Below are experts of layer 2 (counted from 0) of a mixture-of-experts language model. Rows are named router (the router's row for the expert), gate (a neuron's input weights, with its number), up (a neuron's input weights, with its number), down (a neuron's output weights, with its number) and show model dimensions 0-127. Each number is 50 + 12 x the weight over its row's rms, rounded and kept within 0 to 99.
After each expert's rows: "gets" lists some tokens that make up at least twice as much of what it gets as of all text; "comes before" lists some tokens at least twice as common just after its tokens as in all text. This comes from a sample of Wikipedia text that the model never trained on. Tokens count by the router's weight.

# expert 17
router:52 49 65 55 71 36 42 39 44 44 74 44 43 39 34 44 58 63 36 34 60 78 38 64 43 55 43 61 47 43 40 56 65 54 42 36 59 54 73 50 53 48 46 44 54 51 60 55 25 40 58 64 65 43 70 38 59 41 44 46 51 57 67 43 68 41 57 53 76 62 55 52 57 49 37 49 66 55 64 40 58 61 40 32 52 70 52 38 60 65 26 44 35 46 31 50 37 67 55 52 41 44 54 52 31 52 44 55 42 34 65 62 55 48 68 44 56 41 47 28 28 30 59 68 26 55 76 56
gate2:40 41 44 63 56 51 21 08 47 74 59 41 57 51 54 35 54 46 37 50 48 68 62 61 50 70 43 48 35 61 47 51 52 53 45 43 51 59 37 48 63 39 43 67 52 60 40 60 32 46 58 65 57 25 58 49 71 35 60 15 41 67 26 38 41 60 58 47 53 38 63 53 46 32 58 56 63 47 33 63 53 42 48 43 59 47 53 59 34 41 44 55 63 53 76 27 43 53 73 28 36 50 55 48 52 64 57 45 45 43 55 37 46 68 40 59 39 45 42 36 50 45 57 45 43 45 39 63
up2:60 49 31 36 71 51 42 44 51 56 25 29 46 43 48 42 66 59 37 41 36 64 58 34 44 67 42 49 37 34 65 57 43 72 57 46 39 47 38 52 43 48 42 25 68 53 56 48 20 34 57 62 62 47 72 46 42 64 64 53 70 57 64 62 35 54 66 38 30 46 50 67 43 39 65 43 38 51 65 57 54 62 47 54 48 63 55 52 48 53 32 46 67 55 56 43 59 53 38 55 55 61 80 47 49 57 38 42 43 33 67 41 49 65 34 44 57 55 52 17 41 44 41 51 56 75 41 51
down2:47 58 58 54 29 60 40 45 28 55 61 46 70 46 69 54 49 64 51 40 25 65 68 57 41 68 64 63 42 34 56 54 52 30 40 61 52 46 61 47 59 32 48 43 53 45 41 34 37 49 62 43 45 46 66 61 66 47 54 29 49 33 59 46 55 35 48 49 40 51 69 48 48 28 63 67 49 57 43 71 55 61 55 32 57 48 58 62 55 46 69 42 58 48 51 51 63 43 62 61 64 60 50 53 56 56 48 47 36 43 59 82 55 52 41 36 60 31 21 73 60 32 36 29 47 78 33 41
gate3:33 72 37 56 59 42 69 37 45 52 54 53 52 19 39 57 45 34 38 47 51 59 73 46 42 49 42 39 60 42 54 56 78 42 34 48 48 38 50 53 52 28 36 42 47 39 48 60 45 35 19 66 38 31 44 33 50 58 50 49 46 74 54 36 40 50 49 47 65 62 50 43 53 27 24 57 73 47 62 40 64 62 56 54 28 38 58 62 60 46 39 48 54 28 30 63 50 53 35 68 64 43 48 46 46 62 50 34 49 60 46 40 62 73 49 37 62 48 54 35 44 34 66 46 54 56 61 60
up3:63 44 35 42 56 57 62 22 79 72 48 63 51 53 48 87 54 44 36 34 37 45 34 62 55 69 50 54 51 56 34 51 55 61 36 30 36 69 53 60 47 59 53 39 64 56 40 39 36 60 52 66 53 47 64 47 52 42 42 51 52 49 49 37 37 21 51 66 52 69 57 32 42 56 54 45 31 48 53 53 56 49 55 58 52 47 59 38 52 67 44 14 56 78 54 52 37 43 38 19 65 49 54 44 49 48 64 51 41 57 49 58 58 70 56 42 55 62 47 67 57 66 59 60 46 48 60 56
down3:43 70 43 57 65 32 50 71 36 70 75 31 23 72 41 34 52 60 56 45 11 60 48 60 46 59 66 41 32 45 63 53 49 25 51 46 44 52 47 47 49 26 52 61 62 40 57 67 61 42 41 52 48 64 40 61 54 42 25 67 40 48 63 38 47 68 44 60 50 62 46 68 35 73 59 40 41 43 39 52 50 52 56 73 53 62 43 62 51 49 60 51 41 45 23 37 54 44 51 55 55 48 67 26 49 52 60 55 55 46 46 51 53 53 64 46 52 40 46 45 48 38 61 47 65 31 64 57
gate4:73 30 35 51 53 57 37 26 71 70 60 40 36 59 63 69 34 54 33 53 50 65 32 45 67 54 53 47 44 37 47 46 43 55 56 42 72 42 49 23 42 61 53 51 40 55 53 75 62 45 57 58 61 69 47 71 47 48 68 28 23 60 70 46 33 35 56 61 68 32 63 49 66 47 42 45 51 64 41 49 51 62 40 45 53 65 54 46 48 51 43 51 29 43 46 56 41 55 64 58 45 55 44 39 39 67 56 40 56 65 44 45 31 49 45 48 60 37 46 41 27 37 37 39 52 68 63 32
up4:30 63 65 76 58 43 64 55 30 23 57 55 63 65 47 40 73 52 60 53 35 36 53 59 40 33 57 53 48 66 52 35 23 39 38 44 41 51 36 50 33 45 54 50 53 62 58 41 49 53 63 43 32 49 49 48 47 66 35 81 68 36 48 51 72 56 73 47 59 70 39 25 50 50 52 53 56 40 72 41 40 40 43 51 34 42 41 42 48 54 42 46 70 52 62 55 50 56 50 45 41 52 60 69 63 35 39 61 46 40 58 50 66 47 59 65 32 52 62 59 69 48 61 49 62 27 30 56
down4:49 55 58 37 46 63 47 78 44 38 48 51 44 61 45 35 38 33 58 54 39 23 41 47 26 73 50 35 55 31 64 36 59 62 52 61 54 46 57 51 48 47 34 62 59 69 61 58 64 35 51 54 69 49 45 35 55 59 52 46 59 38 42 46 66 73 49 41 63 46 35 69 73 58 51 47 76 59 41 55 56 56 52 49 40 42 48 56 32 36 69 38 56 47 50 50 64 60 39 37 53 52 55 48 59 42 50 51 77 42 42 32 57 26 70 40 52 51 54 44 66 79 64 67 21 46 51 53
gets: " |", ".", ":", ";", " –", ")."
comes before: "\n", " ", " The", " 1", " 0", " 2"

# expert 10
router:55 50 69 50 63 54 38 48 45 43 69 58 32 50 29 26 49 55 38 54 66 81 36 64 29 48 46 73 66 49 46 63 48 46 57 52 55 43 62 62 36 62 52 36 50 47 65 61 31 43 70 66 56 46 66 30 51 45 30 51 50 54 67 37 61 47 60 48 57 49 49 52 59 32 38 39 71 63 43 26 46 55 43 50 51 68 51 40 63 58 24 44 32 50 26 49 36 67 49 51 36 43 53 59 44 52 51 36 38 37 65 45 56 55 66 42 40 50 45 27 20 45 61 53 36 49 60 60
gate25:36 49 92 61 42 52 53 47 45 48 61 42 44 69 45 46 57 36 38 39 43 58 61 48 48 52 24 56 53 47 45 91 63 51 56 30 24 76 56 57 29 39 57 61 48 44 58 56 34 36 37 67 62 61 34 57 50 43 45 51 56 42 48 30 50 49 38 38 38 48 68 50 57 62 48 52 24 62 42 45 36 36 41 38 66 58 34 56 62 41 47 41 71 41 44 52 42 39 46 44 52 42 50 53 71 44 46 34 36 47 63 36 33 68 53 56 67 38 71 44 50 61 43 51 49 47 47 36
up25:49 50 31 36 57 43 54 34 55 69 62 49 53 31 53 71 51 57 69 63 53 44 41 49 71 40 61 42 36 48 37 16 49 49 46 45 59 25 43 32 48 60 61 46 53 53 50 61 50 49 58 20 27 35 54 19 50 69 56 17 47 48 49 61 53 37 64 44 54 52 23 56 37 45 60 61 50 65 53 52 55 56 48 52 59 52 54 46 53 45 52 67 31 42 67 51 64 48 67 55 47 50 49 69 30 43 42 47 52 45 42 71 63 37 36 43 49 50 46 66 60 49 73 58 34 49 67 68
down25:45 46 40 48 41 55 50 64 51 46 58 35 40 40 66 49 39 47 61 38 60 36 30 56 40 45 31 60 57 51 34 37 57 46 45 70 56 59 52 58 51 56 54 44 62 42 74 45 49 64 53 33 40 46 45 47 49 37 69 31 37 51 51 48 63 47 70 27 49 57 30 35 59 40 67 49 59 26 49 52 37 42 63 31 71 37 47 32 55 24 28 55 69 73 26 65 53 43 55 56 67 63 44 71 39 50 53 31 67 48 51 69 40 52 63 56 36 54 48 42 55 65 67 39 41 40 51 72
gate26:66 56 64 22 54 39 36 37 41 40 56 52 53 52 75 47 34 43 51 47 55 39 36 54 34 56 26 51 47 67 61 39 41 65 45 58 27 59 39 39 42 59 40 54 53 50 68 47 51 59 43 43 48 52 68 37 24 28 52 61 33 50 37 45 62 57 31 40 50 56 65 50 46 41 30 57 47 69 47 62 35 53 55 42 60 56 67 55 60 44 47 44 49 60 62 70 59 59 60 34 39 43 49 34 50 55 34 61 38 28 62 39 42 52 40 88 44 13 50 43 48 35 61 43 48 54 59 57
up26:84 66 44 41 35 46 48 50 20 46 48 42 46 49 67 45 54 47 46 47 50 58 21 52 49 67 55 54 43 55 60 41 62 70 39 51 57 60 44 35 53 56 52 53 47 45 51 59 50 45 45 33 53 55 51 74 29 41 48 61 49 61 44 66 65 77 40 47 57 57 61 49 51 26 64 30 44 75 33 63 38 61 48 32 57 52 71 47 46 38 37 36 43 54 69 59 49 57 53 47 60 57 46 51 50 52 52 55 39 58 81 53 30 53 25 73 40 57 57 36 49 41 82 64 42 44 63 47
down26:76 47 32 53 78 45 48 36 56 69 57 37 60 43 44 50 65 42 53 42 53 53 72 46 56 35 66 55 55 57 31 42 63 60 33 59 41 51 55 40 15 33 45 53 55 41 53 40 72 55 38 51 32 56 83 45 56 53 48 77 43 49 62 81 50 60 65 56 45 52 44 42 53 63 48 51 45 67 42 56 48 35 44 74 55 40 32 53 51 52 48 65 46 64 45 30 48 59 68 59 47 41 68 22 57 59 45 63 40 39 40 42 48 59 63 54 44 46 44 58 67 34 39 51 54 60 45 59
gate27:64 30 55 34 68 53 46 43 38 55 55 42 55 57 38 39 38 67 28 52 48 55 50 50 33 71 53 71 64 44 45 35 44 58 66 63 57 42 45 57 58 46 46 42 53 60 60 60 25 40 54 48 54 67 37 53 53 51 38 47 67 45 33 58 87 69 66 70 43 50 54 37 47 37 36 24 46 69 37 52 36 36 50 51 49 65 36 54 54 50 58 22 53 66 43 71 33 61 46 61 63 40 45 54 37 64 59 28 43 49 59 28 47 51 57 51 47 41 31 28 54 68 49 42 40 38 45 58
up27:70 51 37 50 71 40 60 51 57 44 48 50 52 41 46 59 38 39 27 43 52 58 63 44 42 63 48 65 58 57 48 33 55 35 65 59 41 54 64 56 42 42 56 57 41 69 39 49 12 63 58 60 62 47 25 57 57 60 49 58 53 33 37 74 76 53 61 68 49 50 41 35 50 38 45 40 46 66 49 45 54 28 42 39 41 55 23 56 55 60 53 26 43 48 50 43 21 68 59 59 65 68 29 37 55 52 60 49 38 59 46 47 47 57 34 34 51 44 42 27 51 64 42 44 58 54 41 28
down27:37 49 33 34 39 44 43 61 38 39 56 61 40 66 50 48 43 48 47 50 48 33 64 56 58 47 63 54 61 54 12 46 36 53 38 64 46 49 67 48 42 58 44 48 66 48 50 63 57 54 48 48 30 39 44 57 63 50 49 44 60 66 43 63 48 84 57 41 22 68 46 43 40 56 60 44 42 37 55 34 47 33 47 71 50 49 45 43 50 56 49 38 24 54 47 50 47 43 79 70 56 45 61 50 64 37 60 21 70 63 35 40 58 33 64 69 26 53 39 51 56 38 60 43 39 48 50 72
gets: "\n", "-", "|", ")", " |", "."
comes before: "|", "-", "\n", "==", "The", "==="

# expert 13
router:43 52 65 59 47 35 46 51 53 49 62 70 26 38 50 36 62 63 38 34 73 72 36 72 33 60 49 70 61 47 42 62 49 56 55 35 55 43 70 61 42 69 61 47 40 53 58 58 37 36 63 56 70 41 64 40 50 51 32 65 52 60 65 29 57 44 48 41 58 48 54 57 72 42 44 27 65 62 37 44 56 63 60 39 72 77 76 43 48 59 43 36 39 42 44 53 50 52 43 35 45 48 57 60 41 67 23 30 40 39 57 34 53 60 62 40 56 51 36 39 41 51 53 57 39 41 61 53
gate4:69 41 50 58 53 54 61 60 37 37 38 35 35 60 69 40 40 44 59 34 48 62 32 51 36 57 56 39 33 66 56 53 47 40 51 55 55 43 75 50 63 34 69 51 44 49 40 49 32 54 47 64 54 68 66 60 49 72 41 55 39 60 57 61 35 50 63 26 81 51 50 57 77 81 50 39 54 34 47 49 40 53 39 57 49 41 79 60 55 42 38 61 59 55 54 64 49 55 52 63 58 61 54 56 46 58 63 65 70 40 58 62 61 69 52 55 57 54 28 39 37 63 42 58 44 24 50 69
up4:46 30 61 58 69 54 31 58 63 59 41 58 50 35 47 52 52 45 75 48 47 50 42 37 39 64 46 30 41 33 37 66 56 39 48 43 70 46 42 51 67 43 44 32 53 56 45 27 38 42 46 36 39 48 62 70 34 50 50 46 22 61 50 47 35 48 23 63 37 60 69 56 56 36 36 38 48 52 46 44 22 67 57 54 53 50 33 55 47 45 66 67 51 21 45 75 70 51 54 42 42 40 40 37 41 57 45 40 50 73 71 34 65 48 57 42 53 41 27 46 53 59 52 62 60 42 47 47
down4:55 63 47 27 50 49 43 71 45 40 64 48 52 52 49 31 53 45 41 74 67 56 59 41 42 54 45 47 28 62 42 48 46 80 49 61 38 77 43 32 61 50 60 31 46 41 62 55 71 51 58 69 44 47 50 53 51 42 51 73 81 54 38 79 61 46 55 42 52 47 46 64 38 65 57 40 43 67 66 50 35 54 51 55 71 31 51 57 54 67 20 34 63 69 39 72 41 39 62 45 44 50 51 50 76 51 51 29 52 52 50 51 55 43 47 57 55 39 56 26 44 44 51 40 53 36 47 54
gate5:64 36 51 66 41 40 36 60 57 44 49 53 51 56 39 51 37 58 54 41 51 67 47 65 37 59 53 67 62 53 03 59 62 60 57 49 52 54 34 51 43 73 59 39 21 50 53 48 50 60 37 52 79 53 54 50 41 54 60 43 38 62 46 47 53 40 54 39 52 56 51 43 58 50 43 39 41 36 46 73 73 49 34 57 97 48 61 32 60 57 48 39 58 58 68 67 52 63 47 45 63 63 55 35 42 59 47 52 49 44 49 44 48 55 48 49 56 57 44 29 68 37 47 46 43 45 20 38
up5:40 67 51 54 41 61 56 47 35 61 51 68 59 36 72 61 42 41 54 46 41 53 57 64 51 34 55 65 44 63 38 41 43 48 63 68 60 42 68 44 70 39 47 65 62 67 41 57 41 49 84 44 55 22 49 51 62 80 22 55 39 40 55 37 55 55 43 40 63 31 47 69 23 52 47 67 39 67 52 43 39 42 65 67 51 57 57 61 61 47 52 49 46 47 64 36 56 46 62 55 48 65 56 68 53 34 59 60 68 48 50 53 59 81 59 43 34 46 50 52 41 44 28 66 54 48 50 46
down5:78 56 65 44 51 61 33 33 46 50 54 38 54 72 54 44 44 46 37 55 54 60 37 40 59 34 51 44 50 50 59 59 53 45 69 64 43 60 80 38 74 48 49 78 71 45 58 44 59 58 41 43 45 59 39 39 51 44 59 64 64 58 51 34 51 36 43 52 65 44 36 66 49 40 43 65 54 61 56 36 65 54 40 55 34 41 39 33 49 52 63 48 66 55 41 24 40 54 39 42 37 44 30 64 45 40 54 50 44 50 56 31 48 22 44 46 52 54 50 57 73 44 29 41 65 67 42 86
gate6:46 51 52 52 52 35 44 47 59 54 58 36 53 29 40 69 51 68 57 36 76 46 42 59 38 48 52 48 46 48 32 59 42 38 47 31 62 75 61 34 42 50 51 60 79 57 46 69 49 27 48 61 52 63 56 62 53 39 46 37 36 50 56 65 36 64 40 41 68 43 52 59 64 62 58 43 47 55 48 28 70 63 42 28 58 63 39 69 53 56 39 38 34 38 45 64 37 42 25 41 47 46 52 67 49 58 39 42 60 59 76 33 46 66 66 63 48 50 45 30 63 62 38 36 58 72 41 43
up6:23 65 46 71 52 53 56 45 50 42 48 50 50 55 63 36 53 31 72 41 28 54 38 39 54 52 42 59 60 53 49 62 70 40 35 49 51 58 52 51 68 50 54 61 53 41 42 45 43 37 43 52 49 38 31 61 47 58 33 51 61 57 50 53 61 44 87 54 38 56 61 60 47 53 32 69 54 45 45 75 69 59 48 61 38 49 57 56 73 25 36 63 41 55 52 42 42 42 59 38 46 50 63 65 36 74 58 59 34 57 53 68 46 39 41 65 53 58 51 54 60 29 89 54 67 54 41 31
down6:41 40 51 51 61 47 45 33 55 57 41 32 56 49 39 41 46 57 61 51 35 43 33 37 25 49 43 73 43 66 54 46 61 61 45 39 66 54 65 33 55 66 28 56 32 40 51 42 39 56 19 42 38 53 65 20 65 41 23 54 40 55 45 48 60 70 45 46 49 53 32 76 56 30 56 41 63 42 54 46 55 51 69 58 75 72 56 61 39 36 58 42 48 64 51 42 43 37 59 42 36 38 30 49 50 43 44 57 55 53 69 49 39 31 62 49 66 60 63 56 41 37 58 55 39 38 63 39
gets: "s", ".", "ment", "ia", "ence", " team"
comes before: " of", ",", ".", " and", " in", " ("

# expert 23
router:47 37 65 57 52 47 50 44 67 53 66 52 44 30 48 44 67 70 41 43 67 58 26 58 42 57 54 73 48 32 25 57 60 57 46 44 66 32 76 52 40 60 55 41 42 41 59 64 33 50 57 71 62 52 61 50 48 36 40 53 63 51 67 40 67 45 49 53 68 54 47 57 76 49 40 31 66 59 49 33 56 54 54 34 54 64 64 39 61 57 27 31 49 52 41 50 30 57 50 33 45 37 59 57 35 59 33 47 37 40 60 70 68 59 68 50 38 21 47 38 44 43 49 57 40 39 56 58
gate2:29 59 44 51 53 30 63 47 61 54 47 48 50 52 37 61 59 43 63 29 48 53 62 69 34 58 57 60 39 55 35 51 43 57 39 47 49 57 37 53 29 69 55 36 36 63 68 44 25 61 63 57 58 53 78 56 67 60 57 70 67 49 45 22 48 44 44 50 49 39 56 56 38 52 46 42 50 46 71 48 79 69 34 33 65 62 48 64 32 60 63 62 39 38 67 48 54 62 47 60 45 48 24 47 63 35 65 60 34 53 55 64 67 58 62 48 53 48 56 33 38 60 33 40 43 50 26 55
up2:29 37 57 63 67 36 48 60 57 37 45 50 49 54 40 37 39 50 58 45 40 25 40 41 39 51 60 45 28 51 64 60 63 46 43 48 60 27 59 27 47 50 65 43 49 55 63 61 42 60 82 64 40 45 43 62 73 59 64 53 43 53 59 59 63 61 59 37 44 61 58 58 34 63 38 72 46 45 31 58 41 59 47 39 60 47 55 75 46 53 40 43 41 57 42 47 43 55 35 51 49 24 41 59 74 54 33 58 45 30 33 82 56 69 44 58 48 47 63 45 45 73 66 61 50 60 62 47
down2:51 49 31 46 56 31 59 53 39 43 57 50 51 54 65 47 64 72 74 48 59 39 62 44 38 41 49 69 73 55 35 51 57 47 66 50 39 64 37 69 75 60 51 46 46 68 47 46 49 41 50 53 48 44 49 26 59 45 51 32 46 37 33 69 52 47 42 65 26 55 65 52 66 30 51 37 62 48 77 51 67 69 55 70 45 63 46 60 45 24 50 34 48 57 54 70 59 48 67 55 72 39 50 59 60 42 56 59 56 50 48 26 43 64 44 55 54 35 50 56 68 33 23 49 49 45 55 36
gate3:86 35 57 63 90 35 58 48 52 99 28 55 57 53 48 45 52 52 63 54 62 49 50 48 50 42 40 94 35 43 54 50 47 59 55 38 54 43 70 32 42 50 48 45 40 49 45 59 52 46 44 61 39 63 45 42 60 25 52 60 61 41 47 25 54 61 61 56 42 58 43 62 46 55 41 51 60 60 41 51 51 38 57 52 68 54 63 49 50 50 38 33 57 55 47 46 48 52 59 42 66 60 58 59 43 43 48 44 40 35 57 44 61 51 42 28 68 39 59 44 51 37 61 37 56 44 37 49
up3:65 44 56 61 67 39 84 46 34 82 51 56 62 62 41 51 39 60 62 63 45 41 49 35 49 55 47 57 56 44 38 32 38 56 68 53 67 42 69 31 39 54 52 53 29 48 35 75 64 62 49 60 71 49 49 38 86 38 33 46 45 62 67 48 57 61 58 28 42 63 42 60 47 48 49 45 60 55 42 51 57 52 55 52 36 48 51 69 39 55 33 47 57 64 44 42 34 58 32 54 53 54 46 59 38 45 60 52 16 46 47 42 62 76 44 43 50 50 64 37 47 61 52 39 40 58 39 42
down3:51 43 40 53 55 69 49 42 74 68 57 47 33 68 49 45 51 40 51 54 43 44 49 35 62 56 40 42 37 52 51 38 50 60 56 44 62 50 56 49 34 35 59 43 57 52 37 42 55 42 49 54 66 47 44 57 48 35 53 62 50 61 47 46 50 51 51 54 23 60 47 59 64 40 58 38 32 39 38 41 58 67 40 56 27 46 46 71 23 38 21 72 60 43 64 57 43 47 60 73 67 52 23 32 34 29 55 49 33 59 29 33 69 47 32 50 35 28 37 59 60 55 35 52 65 35 40 69
gate4:27 54 47 30 54 42 45 31 53 53 61 57 30 48 40 60 44 61 51 59 42 24 41 44 59 63 65 61 56 44 48 52 54 66 40 58 66 44 64 46 63 51 52 50 20 40 29 34 38 56 54 41 50 49 34 62 45 51 52 53 69 57 56 51 47 51 44 71 53 45 37 40 61 34 56 51 56 34 68 58 49 69 46 68 74 33 48 43 61 70 40 64 50 41 46 53 45 55 25 59 47 32 38 73 55 56 49 31 55 47 45 42 84 62 65 34 71 31 43 54 47 64 54 50 50 27 57 66
up4:71 47 36 36 65 57 52 40 47 67 84 50 49 55 33 64 40 58 64 50 25 36 39 48 45 60 43 52 40 50 32 32 51 72 37 39 43 65 61 42 55 43 36 53 46 46 45 60 50 59 35 54 35 60 44 59 50 37 39 61 57 41 64 61 45 48 41 57 51 36 44 38 49 22 51 45 56 28 34 36 45 65 58 53 45 54 59 69 60 63 64 55 54 51 48 32 51 47 40 75 37 36 64 54 52 43 40 59 61 39 75 71 64 58 59 57 65 27 59 76 36 37 57 50 39 35 58 59
down4:27 50 61 33 45 49 45 54 64 57 45 55 41 70 61 20 65 45 51 59 31 24 32 57 41 37 56 36 29 49 34 63 31 58 49 66 37 54 55 40 25 57 49 72 32 35 52 56 56 33 44 47 65 43 42 55 56 60 39 51 62 51 50 39 52 24 59 31 67 59 43 55 47 62 44 38 44 64 49 52 42 42 47 54 49 61 35 42 41 36 53 52 57 35 54 62 28 26 64 52 63 57 53 45 63 42 51 62 49 59 27 38 66 38 38 56 38 46 46 73 55 63 60 36 43 27 44 42
gets: "s", "\"", "ly", "%", "ing", "ation"
comes before: ",", " of", ".", " in", " and", " ("

# expert 12
router:43 55 63 54 63 40 42 50 68 54 68 61 42 37 54 39 75 62 35 52 78 54 41 58 32 64 33 61 56 39 33 60 51 69 50 46 61 46 56 49 65 52 64 35 50 33 64 64 20 54 55 57 56 48 57 36 65 30 36 44 58 40 62 40 61 45 53 68 65 54 49 60 60 33 33 37 58 75 41 37 42 52 47 34 48 51 52 37 66 43 34 41 51 46 51 68 31 63 37 32 41 48 52 62 34 55 39 47 36 34 54 60 63 54 71 45 41 26 44 38 34 47 57 59 44 52 62 72
gate2:52 49 48 41 47 68 21 56 76 41 69 38 57 61 56 52 62 50 22 37 44 43 58 40 49 55 31 54 52 67 43 59 54 51 37 39 63 58 48 55 72 46 60 60 46 45 48 30 09 35 66 46 57 34 38 41 52 49 39 54 43 54 54 62 56 66 52 53 46 28 56 65 45 39 60 42 54 59 55 48 70 56 63 41 49 46 55 38 36 46 34 61 49 55 51 40 31 44 57 29 48 21 44 40 66 69 45 40 51 46 77 81 45 46 51 46 39 65 35 49 31 43 47 58 51 45 57 68
up2:44 42 44 47 47 43 29 37 52 26 69 59 64 66 59 70 58 67 26 44 40 57 44 55 62 50 46 46 46 56 53 33 44 46 17 70 36 64 42 73 65 29 74 49 27 54 47 48 43 56 55 54 70 51 62 54 31 61 40 47 48 61 62 72 47 56 53 59 61 70 75 64 56 50 59 44 48 40 53 65 53 42 33 25 56 64 52 53 41 48 36 39 61 54 69 48 50 33 67 46 56 31 54 45 52 56 43 59 42 44 56 56 34 46 46 48 47 33 55 51 24 58 64 53 64 45 57 70
down2:40 46 29 40 67 41 73 58 45 42 43 47 60 45 66 43 41 55 69 53 65 35 58 39 55 53 62 40 47 45 28 26 29 62 57 59 47 14 59 49 42 52 37 55 39 44 56 66 58 54 65 54 48 27 67 38 61 38 58 45 58 41 58 38 65 31 48 56 57 60 59 68 26 58 52 61 55 34 64 39 62 31 54 53 51 74 45 37 59 64 50 49 66 50 37 37 54 53 46 60 61 60 40 63 60 66 44 41 46 53 39 54 44 41 22 59 63 63 31 46 72 38 38 62 49 40 49 64
gate3:31 51 43 57 53 32 42 56 55 64 26 40 60 44 55 50 50 51 53 52 62 58 50 61 46 69 50 57 50 52 39 41 43 58 50 32 38 58 72 54 43 27 50 60 45 58 65 60 38 55 30 56 55 42 65 54 41 50 49 68 31 62 48 60 72 52 59 64 55 41 46 52 70 44 39 38 48 61 68 37 53 66 48 69 59 53 38 56 66 24 37 49 49 63 40 78 48 60 26 33 62 49 22 61 58 46 66 63 51 76 37 47 51 32 38 40 42 47 37 45 28 46 50 35 73 56 63 64
up3:41 60 62 63 67 58 58 63 32 50 56 65 49 69 49 42 58 71 54 57 77 56 39 51 61 74 51 50 50 52 20 58 62 51 33 69 69 43 57 38 52 59 27 65 27 48 53 40 76 53 34 30 35 58 44 49 61 47 52 32 59 63 40 53 53 49 43 36 40 39 34 24 37 53 48 44 60 65 41 53 51 42 44 63 68 47 44 53 66 62 43 32 43 45 45 58 59 77 56 67 59 57 60 58 46 51 61 67 40 53 35 34 53 46 45 49 36 48 56 52 62 33 64 42 38 70 42 40
down3:43 53 47 64 53 74 52 60 53 67 34 72 45 40 59 65 53 36 51 57 60 42 62 50 29 54 58 52 62 45 55 49 54 45 59 62 64 24 53 69 34 66 50 80 67 54 56 36 33 36 61 44 46 43 26 60 46 64 29 64 38 45 52 55 44 50 50 52 58 48 50 50 40 47 68 38 49 60 36 40 56 41 49 41 43 34 41 60 63 47 41 33 42 36 66 50 44 61 60 50 25 64 52 84 55 51 74 48 47 42 34 36 44 32 50 50 59 66 43 18 54 47 49 41 48 60 73 67
gate4:46 61 68 51 36 50 58 25 51 49 51 43 54 35 46 24 57 27 55 44 48 73 60 36 34 41 50 36 52 62 39 44 22 41 49 27 52 49 44 52 62 39 70 39 59 50 63 49 52 55 55 40 57 40 76 57 60 09 51 58 50 77 55 44 46 53 55 49 53 38 41 69 44 55 51 19 35 64 42 43 34 38 45 54 47 57 46 51 53 51 56 44 40 62 49 58 41 63 47 44 50 48 31 73 59 55 32 54 29 41 56 45 33 43 58 52 23 68 55 70 38 49 52 45 48 33 61 40
up4:46 66 45 40 50 30 63 60 49 60 52 46 50 54 62 58 55 47 38 61 53 67 58 56 48 40 79 47 66 55 38 47 36 53 43 27 54 51 47 50 66 40 64 58 69 58 51 42 58 43 56 62 49 75 65 64 32 32 55 63 51 40 58 50 32 47 66 52 55 53 46 52 43 59 58 35 42 78 37 71 21 37 30 62 46 66 51 58 37 69 61 63 50 29 30 48 60 49 46 36 56 65 47 49 44 54 45 45 26 47 61 71 34 76 45 61 54 35 66 61 33 42 56 61 42 36 40 60
down4:39 46 53 39 33 67 55 45 59 49 46 59 49 66 41 55 61 53 52 61 56 51 50 52 48 56 51 54 34 39 50 48 34 52 70 61 42 47 59 47 40 31 43 59 59 24 52 50 36 58 54 39 46 49 43 48 46 35 44 64 30 33 46 70 40 69 32 56 40 69 60 55 58 50 52 77 61 56 38 67 87 54 38 40 37 40 45 61 58 37 38 43 48 65 51 41 25 57 36 63 42 36 40 43 57 74 35 53 57 63 31 52 61 36 44 78 72 58 68 27 60 65 60 65 53 58 37 63
gets: "ed", "ing", "ated", "ted", ":", "d"
comes before: " to", " in", " by", " the", " on", " as"